config.toml
hidden_size = 384
router_score = "softmax"
routed_scale = 5.58
max_grad_norm = 0.5
warmup_steps = 200
Below are experts of layer 5 (counted from 0) of a mixture-of-experts language model. Rows are named router (the router's row for the expert), gate (a neuron's input weights, with its number), up (a neuron's input weights, with its number) and show model dimensions 0-95. Each number is 500 + 40 x the weight over its row's rms, rounded and kept within 0 to 999. Numbers have three digits each.
Before each expert's rows: a language model's description of what the expert responds to. This comes from a sample of Wikipedia text that the model never trained on.

# expert 24
What it handles: Participles and verbs after was or is describing beginnings and actions, such as started, opened, made, began, converted, accessible.
router:390519518489453494505438547486515469524518574459491524484466525500488502521477478473514510445492519527478484493526481509477464489467480529520502577514516513515511594521511519577479465498490539481524514516537552518485453479516491520477486474512413491438489481521526490478566522552475487510
gate0:486525486522481538537495485452485520544549552532413503491498498511552547509465558539544493495492531497397570467471466537511515479516468504494476478484537509531583490530469550464453504488487535492530441467507488516471469467462471480509543435499529500544568537532524487523499504552495580484
up0:529552547511500521535494481509445499523522500531495474517540537513546492504420513522440469507537516500497507535481553596488506503478483445468481568563421494510433496548528435471567489519416490477470513539497559521518511486470519558482431435511544440495529449468442445479469554553512495543
gate1:462411512513576478408474523555548472444448505444446450543504574526568447538454529424543498546472470496596495527515505498576545488494460534568452501463459527534557596557495449527449491531515526472556521496530497577454505437507442484445529525537484570479452448517516518517491524487445581479
up1:474487540447558478469589475484573474471484564533542526566571488497503543506516464522517455501510471528499492487551576472561489446491458480505489444551517512519476548526529471474534475435465513448480543571456509423559539497505474500432535500497522490481502459462476486487531486524480554564

# expert 57
What it handles: Commas separating people in name lists and first pieces of surnames or places, such as Currie, Norvell, Man, City.
router:488519533471439497475514498458522473523511443489488531472501494490471519463485457485472522642559524432492484468480468521480522397476480505478511534523513525511521525519471525489470495427450475472501527492501451521490523478531472524461407558546549472615474475515406467492443531532462474506
gate0:529590433465507479426565570469600461525509520445533473571504521554496518526490492476554518477515485594506499451482523472496506502460486529495509484493529565477527479428492504517492526558545422454496433518466471534418512541505471572484525419605516462529484490466469455479477447566552536459
up0:459523407497515521506534513496486507497513447503464488526451499519426484527480512562509539512479486551486489487525531512482478486454475498484515536537491493516558501510520474451517500451495447596426383461472489451495510460496558520500637514559498513435478495503498479438477578530506463511
gate1:491495548535485533475512467465596538494487508479555537514483449514483500508550445482496526490433461520485482442451564472557485512453466424482419514587529446472532483502522527451485516488481438517548549539473507549571429490512535456473465472474500465514501538508493460490466533477559489507
up1:496524517579515520522505476497556478469518519399485433541548508444474473560430517463480537538475535589474491524515570519556519510502488477434453468565562528563486507479504537462535472454417472494588528450490499506559460484446516442514468487464476489508551519471541444522457494495540468525

# expert 1
What it handles: Scattered tokens such as of, who, 's, United, and pipes or punctuation inside sports and filmography tables, e.g. ultramafic, Director(s).
router:532514518507563485488528431488515486530533472479478524483489521512490472446478482480372526490522516429479484471423481549472496552488479474584526416516505521508522576534516520463481473496482527476401521523488509522470470488511489510495463493485486489499485474526447521463596515554479490523
gate0:488531523524567498484531520540556481507585539480544538460582457513406439510462512594528512508415446457557483492502581505481431473552474504485517526484433448518542542495488574481540501462494501529469443542463506457506450438585498496499449533579508516469421433512512509454472462479484513537
up0:502459552476444501452513532511468434519467532494448445563570497480466509541507485444555498484536495543484502540513478548509516507489465445483487454442510596458484541491474467538550524532490508484489603438496520513489503461520582505519565469545469524486549503517511471518514469491474491464
gate1:529509509500542501544480557569521437435540500466549429532479525553498534584483473448513529487471530578491463501498486529471510524544534540485481538537539484514530457533493505488451476494471495472490631478495539527435533555521589545498502471467482511403496501535508461557462483459497521428
up1:558500382482507480485512528465556493482494441567498547464469484463520442515547436549483524579545539453502511434514503495457597465464413528556476471515514467506480570453477472488479558540530572477490415490474449569538468523493487511493495516488546538502548560503515558534561563526495424609

# expert 41
What it handles: Single digits and numbers in sports, election and astronomy tables, such as 0, 3, 16, plus occasional first names like Robert.
router:435519515511482477481519443482524465526527494507476516479483523534480522498483478489511516593454506470484486468432485517481553586486466503488515478532507524543507396515472523466481513460494501477482537531497527517483509477529484527497512542512536486543461470522384544467450515492478479508
gate0:476473412480485580459562507483545521461569540466463519515568502547438442470563509472466463541519483467470437518518488501464463406471523466558485510474569558564515429511419526480530487429481590466423502495486529485452439536534515501536453462490500496473475509483506507524485513516446529487
up0:522454499494416542535477537430469557502521523521505450439555517468494480490451488621546501545512549437492543539529549456530504491620512526490465511530539500496445503507497512600510512490590532526529501539557530520485543459510555495530516498533499613605577472571455498439547525540468476522
gate1:466560455537496539444473508506598488478545494460407505502546455460500430484488503513439422528464507507414539473534462501518485570472490443562491460538560556432499517454451506465497517535481437507492483563514488506495470580530517484535545443501476501469487415436451524542471521505538474433
up1:491455495513458454473500527486597473493463529489549547573459483510538495455438497486520424491472541515509541558396496476431505470454511452592507415468592536429523512532466496487431489540523510489453471504515601497551450553486512491481481507518525483425489488411446522524501540418454540474

# expert 15
What it handles: Table cell separators in result tables and opening pieces of proper names and US states, e.g. Carolina, Massachusetts, Mike, Lonchocarpus.
router:551512515484580490500524493485516477510510493639483508485478519529485483552478486469523519513506528549480474491516484508485457457488489445482516615510526511516507482519500524548495485479486496484561512508510517521482553476511484524487557498505510482470484482507483499489610518444486489522
gate0:458534499458549554431501520534508511518535480463402479510465533535544505506474498566604551531494550501474579507473460462483482479488530511550497489584514514500545498459528450511460496546492446511515491480501508450537517446506504525469433598475546509471487493501520520414565516533443611562
up0:516531461462498535457485489478495547546517512485577529513531511462543471472509528461626502443538476507552522498508448498523477464524473496491507507452457500522458489552516451497426545491481469529524585511503492477499509540491502475482472504498538496458526525466481512501517539442435460442
gate1:507513548549415456521536461523424452479555474485515517491472458479482534513491456496508507472508539462416466474484496537486499451537591479565476465588527482492468501586538506410499439547545525553536538476458516528491472431457444513470483505517497461478507481523527514479501519536515447469
up1:475505593495435540479458566456527541469590508488485432483504430546515461496530546505481526477472498457509490580495421550489462458477505527500505494397500453485496544475471482471485505551507487552528390547553550549543508501508526506486550453474465430482470494588530520569499495560469529500

# expert 14
What it handles: Mostly the after prepositions in prose, plus the start of foreign names and Latin taxon endings such as Ik-ram and Haplophyll-um, and nationality adjectives like French and British.
router:501521526474515469464545535470523469525521505419477533488495503522482514523482476487574521489428515592484475480537474507493513516464488502464492479523518504533497504507495517504488479551488457489508522519467478529481565488504479526482521531464596486534460472518574498476441515476479475519
gate0:423473489510510510455457512499527573480524492475501540504504487429549495478494521526530503540537477464475535517501387501430498543484525500494508498479548523543463491479525506474457508548518471462481481466502513479477548533531489518494502450559479426545483492471541514517542522451464460460
up0:508503482493496426568505495434504464536497482520493539542456422519442448510481465464496532445575551523525476536565484578531520499488531471509506521428524443447483534532466510499531502532408552544506526559543523532548424451464461447479557451521476539534543536468451465489531495548538467489
gate1:514502492490513479504565478384541542481479461448481545517487513520396554487620520509526567499473515476475478417505444486453542406518499528485477453466533516457502476500491508504513466488494570480486486436488582430484513529488535528473447429509536502495530410514462477480414511559507530529
up1:456525453496496487477491504536503517511447518515530481478473493463506525462466517503545543536536530490495541423535556482564481468528502541512507523487582437520502489506484499480494492490490493490516491509516478532496516540511472484492521480489486409514461477446504481481517558436546543535

# expert 21
What it handles: Commas and and in lists, prepositions like with and by, month names in dates, and km in density lines.
router:525523517468572491490366561469528478526513513466476524480516495500483508496482480479546521543490524542490466484506487516470580457475493521561537483518527518541531422511512520508480462576491465483480528529503501527481372471516471529479490510484547486521496480527453456471433526475481473516
gate0:405539493549441563470483437561608521475507505573478489464447489505482524508553551438527395503551439408472489444534508519453482531501476534501473497444600523550514465502508489491491538550466490440477495517472500466520503530452493506535520472470502490501551520554453507531528524510459486468
up0:493536513526480527389469473531479508448449536571541531522416546522485417461519470495511504499447450498413439489589511582487582478463524524463474492513590544443509511443506567475510552484471490550478429476507457474481483514457492540511504494510552469498570460553427491496470504495493493454
gate1:530528515553479479475524515464508529508472534497494490507540497560531466477504472443473502483518482482519499519499467514460530579469497524452515544484618493520526478477486476461495487531473491490576452538499499514409496493473527529494517460551462501510499559478429482464542533490552535536
up1:477481542434522521460515415559499540533524474531521501519493489517566419488502481532511498551439520518529534516542490508527517454470565529479454459524506410548560484548481509448487491539554563428479514477534586447512489486485401486561530532532509500590483515563492535462523516517510464425

# expert 47
What it handles: Table pipes, dashes, semicolons and parentheses inside numeric data such as scores, dates, chemical names and postal codes.
router:474514512497511481469540435490527476523522497489484528482470512519478527528477479487684538519404519473474481466482481499484556563466473494461478567528526517537517389515480514434478491476471531479516523522519450532485537488512482529475494504514551479572485477520521535485454526499478475514
gate0:453548536451450524476451523560505529563536486461454427481444549518462495491560538522524588485520496497501502514464511538468511559508536505493481532484502515464501459460463520492498474488481490502509497566554528563450491547503482455500529449570487418528520450546460491468458463502533500545
up0:377524561495459577495536515529536478495570518529512430526539462478480455501586503492491577471448518508472504565518557533511486453588437491530545533438506452517499529455483455496509537500494515587480474511511502512473493463516478554501478523499372495521541490536554471437519600456487582533
gate1:477466575502523506522464535478493524584475475517523524505460510482579462483473449510536566412545474443531563480521530402477440476506528485479533537492528587514551426528472485546538456549516555465538473490473464541540508487514545516529540456456428510432493428491553494477512427516462421550
up1:553467555565491567435530507527501461443491545469485479541484478436471466478508512507525418485497475537563491507456481547488543466482460523506462517555518434464469536541535445428534475522468523475491495564513475511497449522487452453514522550465524477520513523498493475450510584524526487472

# expert 6
What it handles: Subordinating conjunctions and passive participles starting a new clause, such as while, after, although, when, joined, replaced, plus sentence periods.
router:462516516495423505484420519478518482522514551489476523489485519522492492534484483482577520525511520501476471480450476516482497398466488427528541561515520526511520514530527518492476484567430527479605511499497493522473490484508496520475536485495532499475480479513488451476421522529477486515
gate0:524543525459484507490530520559544441443505495543509450446505516607448516512501532511555527492467479514572484422601479461524515508479455512526427524498537561529513550499509499446563502528447551530479531519483477528531470504506505473534541502458536502503475515530491463512529474454504509485
up0:466467585471578495466539468486434502563536482488519492512505411475526507540477492434481491476547577470502544503478440434504494533483493453538469427452536551490484501534441519541496474478529454455544486553437526552568503431536555488450530618504454490450426517497478506473505489522481526484
gate1:557526452448548547411526477500518498517433517562541432495444520545522479500556513509532540504505575415509508499588436477463541480549614504502497508472515488499580579538466491438501485491436467427481458461504514515537461443450467493492492550461502514513438486460501459456461468555565460583
up1:481509476540574518459478484486465538482581469575530461503551504516513500516508509467535509473518549536490494500433462497528497497473550461514492508548385469498528514528484507525564496455509518461503430403531508428472578460494566483528530463492453442520388449524413457472459559553484541540

# expert 7
What it handles: Verbs after was/had been and nouns completing phrases, especially in sports and biography text, e.g. was pulled, second place, shutouts.
router:482516528497547485479498511490522487513510486544489515488459512515485480479480484472432524495569524521484485489501480515485478439477496485405535479514521520510514523533462522553483476500500495485505517527517543515487488486508485513496515415521523469437484479533517495484611523521471479513
gate0:509510516472517436451525525525498496523482495445542456516531467475544460527473530462446492500529500487441495483498529514484515448491449415554464492485524537443503561523570566438482499574519490463485536491495496492519509553445483558482515481510440493490482453501497475545507554498506435576
up0:470538474585503485569521446495493481438517502467526491365479467520552557446503536496452488507553483509527500540484591556488497463482488529515462406492512530498418559539550642567518481438464464486453452528471491474568542522496547493524524451459515455500508536521516480452460611528531495508
gate1:444655517533512458535491586461432494523496501565527459433468525507533517502484443507513486514539487535492502521528484527588517510542432495433530532514560472581570506563487515464498508527470470501543581545489468504501519445489501555478520468446550472506487509433456521446478505480458484551
up1:482473476560575444435525478542552518517506507475549490472452540531437552531494527447456627587487469516509475519484492457528512548482504452494493542453482524556535485516461537496478476517455535461491505476507522498557473487522443541479477468451497508499475628578478494567512559435578457473

# expert 51
What it handles: Single digits and line breaks in numeric tables and census figures, plus name pieces after initials, e.g. 2,235 families.
router:530526519488531491479604528492523482517525569500481518483462511525478524474484489479505518508523518446470481480491487523469542541474478517518535539516515512514512474525514518422478489424470502469476507522446512512487535462522480513475584490503567492510486493528488469478489507420489481524
gate0:536550472476533513505575469503511494535524513592531533473521513542462518522488505523482481526551448433506501552512517533491524457516492574480508436531503534535432506463508478485587479471455499346526515500502455553507507441485426602519524503492486523477524561458538524495545436521468519497
up0:537508479418579511516504541551475529489496510554447536481548544528473476491554470467606535543538443497522500506551523487467469464554532501448567499518528518503495524488491495553527518397442467412449528512520485509517502476538506559444548514473515532545544488440482540494515459524476536518
gate1:552493481472505496514515515549464487496463446532464464476506547534471520470407476468558471548505544435470546508476462473556501561495502503514493507604434524508516467566530497504588431529468462408477453504500502517532491499475475548458493424512503446456495554512526465477540537567499534573
up1:469459551430476514569498509519491443505539500509508536521512514478502475481561515473515481481511536443529432501520458515533471497500514506576421467436537531496550554550463531607437455466455541471501532504515508512525504587451532526557464573575483477498463483459446497555465447544424482374

# expert 29
What it handles: Clause commas and semicolons, month names after on or colons such as July, June, Nov, plus infobox values and where, However.
router:498516509465438488501575538479519501518520516431475529464498519508472518464484482479395501589550525515471493481488479518481502388483475482475527537521516522513523521529470511521488496462496428475487517517507543522478381472513496494485472532534550478518486481516552448478526526605478469512
gate0:523518571441582475502518539392553538562473466475517536518486467594477479488525491518486477493479439558552565473472497496540433477520498543512535478481529523453549494513461472481535486541505449515494571503476540480508575425454458579570492538475493546481489493431473475487516446447515576473
up0:535472488510508482509529481505506508537501451468513507500536468451446478562462496571503520517505516531537611451545455526520487456487470431548501461498533551491493553552491513467482483538582453487487490493486511590532421551482538559508515450555426520436517547511499472514524446482576539563
gate1:429447529495489560463449451501581447531542522468457515497413541581504505492530516535496510486528481479526529466430510569527562549536475509465520490505549497451512546495492486520506480549538475470488510554489451525533443555545536525489479565518474497503550506430510514519444475489433487540
up1:534511411570555511529578462549510507519496515464447523526466501448474518476515502484453496478470538520539514468457483491499494456416542563409495493452504522494536496479462608530498476483485525546527515469506534499548541523503480431394468498506539510481466405501483567548550522526511500456

# expert 54
What it handles: Line breaks, pipes, parentheses and periods in headings, seed lists, infobox fields and tables, plus prepositions like of and in.
router:513532529506392474476469472470517468520525545424485528484489483519476456522485483475446528532483525517487489477502483497485551459476478473504532506531513514537523564512484509535476474440497543482451522518553474508484519478520479514492533511467422475555491467536530491460473529610475463514
gate0:605526493523474510497548500548511550560523557493410559467467535501484461494551490452549496496545498527516461464482483484507480526451497500524491454537576583493485493551494470454490429514468551488511523544522479509567490507510509554469449506571570499557540518532462564506522570515483514527
up0:474591470493518452504448538557498527502546484519542455425534441509547558485594514473518509480494496546523488499457416474526540490403496443458527450537569505571536478533485448481493577465476476452538445523520452452484489521465528555504462471472540517513500494493535515556437416493491483430
gate1:488491431501518482579501520489548502473505568433508467474530520464494481492426511488499508568502492514486470575493522429497521502490511514453497505543498498493537521571469493508561461466529450437450495477499510503496512500525525526526473527481485508461497433458452487609424553492523504475
up1:463455444494452535495506500506558560467496456581480598469535482479536507476519535520565531529523510572451562463430524448492450502547476540513505479478465505510485504566506512465528501452512575482538492456498514449503450460506561456499498531524450521453494535519501486516475543544504522615

# expert 37
What it handles: Verbs and relative words in running prose, e.g. used, served, transported, where, that, which, routinely.
router:460518528467490480490494470486525471527533565490480521476462522512472511517487478472578521502467519489480484472474483524484513622481483447542527491510523528510515527526482516439479488473438465486505524518429504508482544479503485522470523523490479475526475480526573515480451527458477477522
gate0:574534463569512496449501481498545537511488485508534548518507516426426575503468527528576496546470468506470502496471456532535480456480560508509532494494494447538533543481474476519499528471522508513520446470508442485494600512540496573531532436492520520508512390457491481514540528497409483494
up0:528457502538572517419489567575487473456593508518523481498529511467458502563508470505548482498571481496525504520551485475514520481458611491560502471465513507472488521530448511520507492465451451445533533476475469473509469460477481465441498538461544418467490527560513442509507452478514465544
gate1:522500549572492525529537478484524534510556534486457471421490467516496529505516452491495464505522500381438496554618465550481516451459537488436548541539478551487546450526493500444472531493384530470534477488509462378469438429460479522521479447461488547443485567533509482571506526539441521490
up1:399464657515517503436483485507500570438467450508440572445500501472546513497490477496500546468425483431545475504488545481550517553479544507433486433467501490460453490494492493470402506530561491488491540531530485525513455541474513554497505530526458414500526537472497447511510477467542475485

# expert 30
What it handles: Pipe separators and numbers in election and sports tables, demonstratives like these and that, and pieces of names.
router:503524520503538484471536451481523472521522468506482520480495527518476501517486492478525516392468515440482479470545483520480552500488477407512532501522518522527525454518559519434480491484491501467410517507466517520479544474507496504492506578468335484439478483507504447493522513428478496534
gate0:449494495506538492474513498516471525542503471493523548541504452512474473485588490452533530505523513466516485507460522454495515611470521495555467477415513475512523473512523442516566512477496430389484645523505535548499493468440487490467474443449462408536471450572460503549526526544547490528
up0:497443477527452528500493484537419481509459478378450482411451497529550539521499471552519566447494513478510498508516489523572523449513473450527531503531550500371514454426593527489558532458517482530497501431465476481469519478534545434499496479391517494524487531544472499414417526428492437508
gate1:519422484473502544580511494407568521474504476477488535569408459561558546495506547481520547487469519540526493485501490553504532523471454477440479527446465501549455509490467524488457525489458516462577542521531533541455508488405544492596523533563526507499510448471545496438494544456533480480
up1:486610511485531564492535487538544509483438497494554480448564487603469412440506537532549471548517531455566536469543552484515489471514584450487497462503528529465580541510553473510545515508510454556450521519476538521460464540555485440454452492486486512499416493518489475498505490565436523524

# expert 20
What it handles: Articles and possessives after as, with or 's, such as a and his, plus colons after infobox labels like Website: and General election 1924:.
router:537524510496606482495347460466511475513530510505483505485504502523474508534478481471513529454528517565474491484430470507476474485473474488570511457521544525523524473517504530495479490517514480481487523518455534523482417471521477531506490482530518472511482479528544477485519531485476476517
gate0:503548500474490502497538493553587454505551530456529489470438510525557557510547508493518483477518538489552524475517476482463451555495521467471454505471481590528447431505490544483497503533496511456484525509528459517509501499489542491520502417543487471474525489576453460585475581476498473475
up0:559455428481500514540486548489508522525473507437463443563474559427481485446521440513445468485487507466553477501516472557427525460510500501498498481526536466410442479501496562471486475537483478496481483549478529487460512507493479466519530577523540415436365547519560566431499549534513526512
gate1:504571559486562542541548479538542444511488575537462478502574506559443487498490526481431546513461497597443477486469466543486556486496474542594469512456556436494465488490582498449492505522457504503499533482488480474467484445463504499508489445584481425527503516506525453534490585498533539447
up1:491566488431486466502565418404483555508566409466572428506505550456493445506538479508483524471516513531514496574530463488512434499538539565476493449425589534472541533469516518475441514519533498517463547580522554519519501508438469513509455520515556565501459468473500501506474506453528605484

# expert 16
What it handles: First pieces of proper names and words after of, hyphens or parentheses, such as S(iamese), El, Sal, Arm, Gal, often in taxonomy or geography text.
router:498511529476526479466463460466523469518526483479480530482506511524474476474473481488482518513454511566477472487538483516478538448471477483485520418525514533514518596504469523518491477565479458479440533512512509527480509476506485508484516450494497482532473465530543482476434520486476454517
gate0:480528504537496583490415499457460574477542520557470538464427534481501602400496518390576504499515540507554494500521548522496489496455443484481508512541491457522482534453532496449431493508515556503506466468493468534525554518540484452534467491470479509535503453514561493501555545522503470501
up0:536502550475496522501498513523545502466468464475540553528487484518457488518525507543483529543491444557434523494491513510552502475499425478463555510502502542596550520514434502484554475532567559576510512572536520487392459555511505441464453458575503570493425520473464488522471478463536472479
gate1:537457490537465491401523448445549519457432517485476466521494503462451516529498523506561550434512467500512494529520514460496497505487480560535481499493534562538491540535452456510560521503544529522502522449511506541481526490507563510519478456464537471500536505429447488492497503473440420497
up1:510471444572502499494467465480551483466511498579481557448516536484512551475431542452523503518491480459525526502565548524419527522547451435500536554517476468434480471522450461447463494539476508563500469528478499484457522552512531472467540579487473544461536543511556484479534458491422547514

# expert 38
What it handles: Country names like Italy, Japan and India, single capital initials starting names in sports tables, and category nouns like Formula, tournament and army.
router:443511524463472477474565513471532479534514497578480511485484506518476508535481488484439521490546520582484471480521471499492524369489488500489541576532523548535528428516494528524490475549473465483606519510511546526485434493525474508480493501481422464372484475520506467478555525508483485510
gate0:545427513489563510469513513441517456447451545455525475498488452499495431482445513466474455474482500492459469468432484431479487505521559502554521494425502501393547460545498475447521447486516493431538468512474402465532479396488481470433554508488451395455551465445427462438510544465446532574
up0:476522562481484530500465507553507505473515512442526485633443477501550467510475485490493476550519512496441463540530507487522506522468495504508529490495507437492505489536460522460430493525523429443473493492509471554566522490475492495458531512470558524438472499570490422540469513498509505516
gate1:477593494489589538539547492529575467576493529452479513534542517497498479453479491454518531559505596526524474489487480502477517504422566500574557493511497461538452444506518480476457490522471498550505485529486467574441518511446482442528365446513482487482479482485552558520481461517518465502
up1:477495456474482479576591482563490508512462471510584532511532528514416456440485445443487497462507508523502510499436425402526455550481507482521498528499496509512520438486529469466539501587372513472432494514497542497498453493458497498436466495497505513492429520502490478520530498507513543448

# expert 10
What it handles: Modal verbs before a verb, such as would, could, plus short French or Spanish words (en, no, mon) and sentence-initial The, In, Its.
router:473520517516443487490441453483523480513516535418488510476495495522490537536469476486455514498374526525477490484544485525486456556470487508478508526516511522516511577519513511506484480523500487478444522507542526522495500488509489515495460572502476479533486484517587514476446521607489494522
gate0:544556468545570542489450527492507564544455485469475478485482502469382542493478495470497490544492498516450520508510493495508447509479538524534489496456553531532460509505494514471436522483463477500494478516507508453489524598533516450485517430465549487453598525526557425420487489596444504517
up0:479518520489563445553514522495429495410436467495494461413467485545405499524485519484472513499481462495454474526537565517455509514485533481520483533490454588447531500499440478579507512478500486511523528537506525581477470597502606445551528488519428492501552479475554448419521453520477517554
gate1:485444486512550412443491478510487472539521535528509458478469485434492478568517523479501389455563517452479496428525465469513477485476505494534512520513533572521522524429496523467501501517544524476533503522519444528510521506484487457508471435452537417543562451524540482466525417547408464492
up1:534454486586479550471482549530435452483532569513459431433509446498506423527455504531403506450501468486558441499576461470506488503521471561552488551487482504563436470555483501574545543522486463456494469523491427539516472551455469495476559489466527433543592470448507529469528435546439504504

# expert 23
What it handles: Digits and closing word pieces before a parenthesis or comma in tables, dates and names, such as 85, 72, heim, Lisburne.
router:490509534505393481478537556485520483533510443627476499476484538519486506469471480485378532580593514537462483486447469532469467418498494544492524553522508522524512440527453508481486478453487475486444516508514483523478589470507477520495468491512593460572484482511391465495507520509476481516
gate0:522592508414464479522499536501526495495489445557461527533498530470414496511506437485513503525471530484495461487495558451491429482501494468567569568565476466468573448515505541475524544482453494477464501485461446562483463567490494489536525507484505473562494495545504566595463478474475531517
up0:534545568474504507497438439437497515482497527531520513507480526567503430528637557482566495530525532509490570562472486534530488500516547489597546528490496498486507474463534500434485526513515522467572497526474476509491463579578474458480578534489527492584518509541545470525546467459443524497
gate1:469536484499487466535494510528534551547510477501448581487487509559454537498466524605449444518541472483495488511446551420463519477459525522447485463461444578504525463525443524525459484439522487446515512435484529524591524506548530582455527532576498501512456438479540466512462512474536484486
up1:534490501543518434499520538564518520508530552545504563502547512472460466504484517444514485470491564482474516479506489497520472527475557534502507495414483459464457522486509469511479504521503492534475512510542485514557473531520487504504499454434487452423519538457516512420524474499472471493

# expert 45
What it handles: Adjectives and titles after a or the, like social, president, general, international, plus cells in sports statistics tables.
router:489505518480446482491493421489515483517517475581487509476488498509486439503484493477342514517561517460480487479533475520492482472489478444462532504522532507509524526520489519466488502411518540475483526529459455517470506477514481531507465515498387486496479476536446563480579516522485475508
gate0:485525527421533494515506520556522484505518479504489538513563552583520540447529476611446546478477508500495483517579480545502482437488417486526431512479553564536465513513501471493513524469564483578514466542522483577540489526494429507488444456539442513490545495510492545517546526537456508581
up0:550489493536501494581463489504509483466569512565497451488556497489490505487478598553526500439487481504503489521518494571547518558447470502470512497448466530539528431457478504514554493542498460490541529509488527446586489430481505569521534534533543468458498507449525450499534553483447491523
gate1:550509443491517496514463510508503560517526498502505413552470534436405450519531527561524545547538484505465497466518526478513481511501560549475444517479609571542472511472502477531441490421478537420490573460483509525472522497487476525493478504568498477489438492646497523550554508499502509504
up1:512490483494521509584442587432537485479467517468541441519489514497554469522509488529460541448491494478499500546577531496520502445470494524376461468568483494544493424528495500489478493393447470489518486443431537504482506563474484458544543505498533434525472487546482510491509453502471538495

# expert 55
What it handles: Numbers and word pieces right after parentheses, hyphens or slashes, such as heights in cm, dates and codes, e.g. (185 cm), 24 March.
router:495523512488559479474392568480518473521509576487480516477471511524477518539491475480625517502480519510492479478495490503490514561484483567450513388521501511519519448508495507514493474539502496481522513514522535516482458481509482523493591412509632489549491477516501479475478512491482486512
gate0:454564568524489530531459465521488556437571484544515627450537514425429512530485440475456591498494498483480422542459503489542501513507470511468562514470579536481544523470436450462505506474512527473482474530547524442441489474519494480498513501521445488576517573502477471493501542498496473536
up0:586509492490533450515548570549483497446448519498538449492540508487495474484524472453461429470531479517541504488494538594453479510494486495539495462534512462507462464541523535528523468558508536438452556482503445545517451450509503521447413484482498468416453449419532454451481522455503442521
gate1:523523544542454509488498480450467469461520463487405512415557534591413526455484474500474506525576445449502439463548486557490514491498446545540534500529432433475456558496477499517529496473548453490485468542519519526467501548491490499402492519481476504494502524492521503495551542476509558512
up1:481499448537532501467469530504543522547504521452491506538527492514494491554502532486499505478548480492459437534529421422522514466513495513411411515544537502470462605552497491522502473459402527537428512460473440555485505495508506473562502515496504492544517549520517529585471449527460615528

# expert 19
What it handles: Commas, headings and word pieces near measurements and coordinates, e.g. rpm, the × in dimensions, gut, declarations, ″ marks.
router:500519522529455481490434475484515474514516574400471527479475513503486539496466497481532517455505522473488483482480476518472510416482491425520522480516513515526525485528489514474480494520487469481450525536505564522478545476530498511472481495614577486582473487509534428484401519453479481517
gate0:543520500486515524432535524468529519508479561470460520459454534425533560527504497493455536510483449424414463491520449516517490513441477521477492380487508428457471543557490584486512541484555517512555516511498471490546535528480503431571504518505513597538436567503529481450545575463376540524
up0:432438399484476497530502536479538563537445426490557514493506482496514529525511473500506459541462510489547511500462508499476529452469540469528499488481523514554504443468470512507417578519550502501452568509497505470463491533479473515562518486512556461528537461528498473482498433508499476509
gate1:542348458552529551512516484533595449568520562535543483486468526548439453521505458529547498543412564491484442512549529522450534513468526486521484562590523518503499512460495470485446539430522588524540534551524466482531442472582588488501517511473496511502455532498450506598527506451496570492
up1:434551560484486479513489478491423444407576458528500510450433479485449484461441410540525531486487510544547552543439563496492465465606498546527480489498530481494511493493459472516502447481544456490393475482508476475475499417467542483474562542563524551522518477574523504491543505524453488444

# expert 33
What it handles: Ages, dates, scores and years after commas or and, plus sentence-ending periods and colours, e.g. aged 24, 4/29/06.
router:468516517522576481467496501481523483517516579374477504473489538509477514513467480470607513552489530491468473481413485499481563547487469534459497540508520527511516444520476525532470489540502521477525519534523580526485536484505464525469512448515534485524474477520529492497415526384477472518
gate0:448487566474523578387513533478449447527484509484542493495520534549490499446505540406490502520494494551541523486521500438501486573426534487472491448509513523521500506534491451473517490512524407504493520478479530514441510509496465525532498493550536515506476440486507498507445532453487494543
up0:502496497529474521401472507477468440521470501532555516527423581558509462469503466468509552489428405515482492494577527492492463566500534474495495529523503470473538499498484449440479562475488495501454499505532509467501486513485505532477418471473490510494423442462502584499486468445508471456
gate1:558560444474449570481495519494561473447502460504566451390527490533487470522562546500500484515513472550470525487537530498555529544501482489492484459554511506548524494544519518488464582437498499536478518501504479579455510515527498600468570549455511492449520502486563564604506604498510516493
up1:471476501493522476546563413522499449534479538517455508494515485532515476481516495474449472481523464464537536501513453480522521505500492534490557491434559499405514414466559424478498514512474533497568519540469501480506583441486556429527463503496417532561520484609487417510461518530467490479

# expert 62
What it handles: Pipes, commas and capital letters in tables and lists, such as asteroid codes like 2006 TY, country codes like USA and RUS, and commas in City, State.
router:474514517466410488479594587496524483540503515439477516478505508501468511474474494470486520579576516526481489486550470508494509284478486461563521554509515518525506409516489514545478479504517497478626516514487604516462439480530482512485493453536519481430481496519468424465570517580474486513
gate0:528508503525553513549492513490557555514535469585553461494548491524491548505494517536522534456473485547511528472462473534501477509538512514463559514467399547507526488506524495492495423545512549486455561516459521537450498549521512430462497546499562529525416468510504453446548501492486577550
up0:494505496446495486461522463456530495530496501455441473514454487471548515464509507492553405539500521504511411533504566523514506492550519456551520453528479468481516412514540461468454538477419513520426543507481509493449499507515469430522498535427497483481502497434503505427545491435533533486
gate1:548449541497519498444494454601482474453468516535473559506516485477530490469460502488488497521528525490470444503457471535427476493497475503512477511547538511522466478517474475476492493446499506393579503557483441584485456502488491508493470513449494512479451491484526550442506532428518471483
up1:516474513492515498493499462471437613536542470515483450517541569453510459514506572465505522534591488488468480508495504522469482512540463417461450517527522513508560506464501480462536418484478511401552495551487492461547468438495479421497523497514520487477510542470527517547525577587494507478

# expert 53
What it handles: Header and separator pipes in wiki tables, section markers, and function words such as of, on, a after is or On.
router:558519516530606477494420457490517480520521562556478518479476528517476486482485488488606514318402521508481491491534489506479528547483488460532510484516517516520515523516525512489472491453484502491435531531466523509487473488505485501488562525533379473604503483517474464477559521422482481523
gate0:486429526530471509502499541452473476475479497474457450488563502509486503505435488481509490515492554492477483452549467565475528540494590490487474537499537502505561511467453471551488477538491495497486460548518491538510443481499495502558519558498504470493530492542503503464544511457479437530
up0:491463449515475482467481499455572404485509541534459553512496484548494496521463486567463440446532478524479512540454555499489495459502491515503445455483540478518494459493463484516537502564542429539477497463501548507510498378564573538514502518422509431515466604526537462531510564542499476506
gate1:523410463499483478453470482560552483478487457481473519529507458510557573515453503428522602441491442529457509481502462518477508486457438513570505476579447495389549524512493531456513489518525426479504488529511457421494477506502489528483463438504541527556494506532440550446484491464517551466
up1:472577468539554507478466522504530535564458579476489473496523477522516513439521509510486504561474495573529563484512498506528486415579498522469514554524538531546518547512524498568457494524429486461477473436506529488526465578523447497488567488492485547488492504525514552541536532521560476547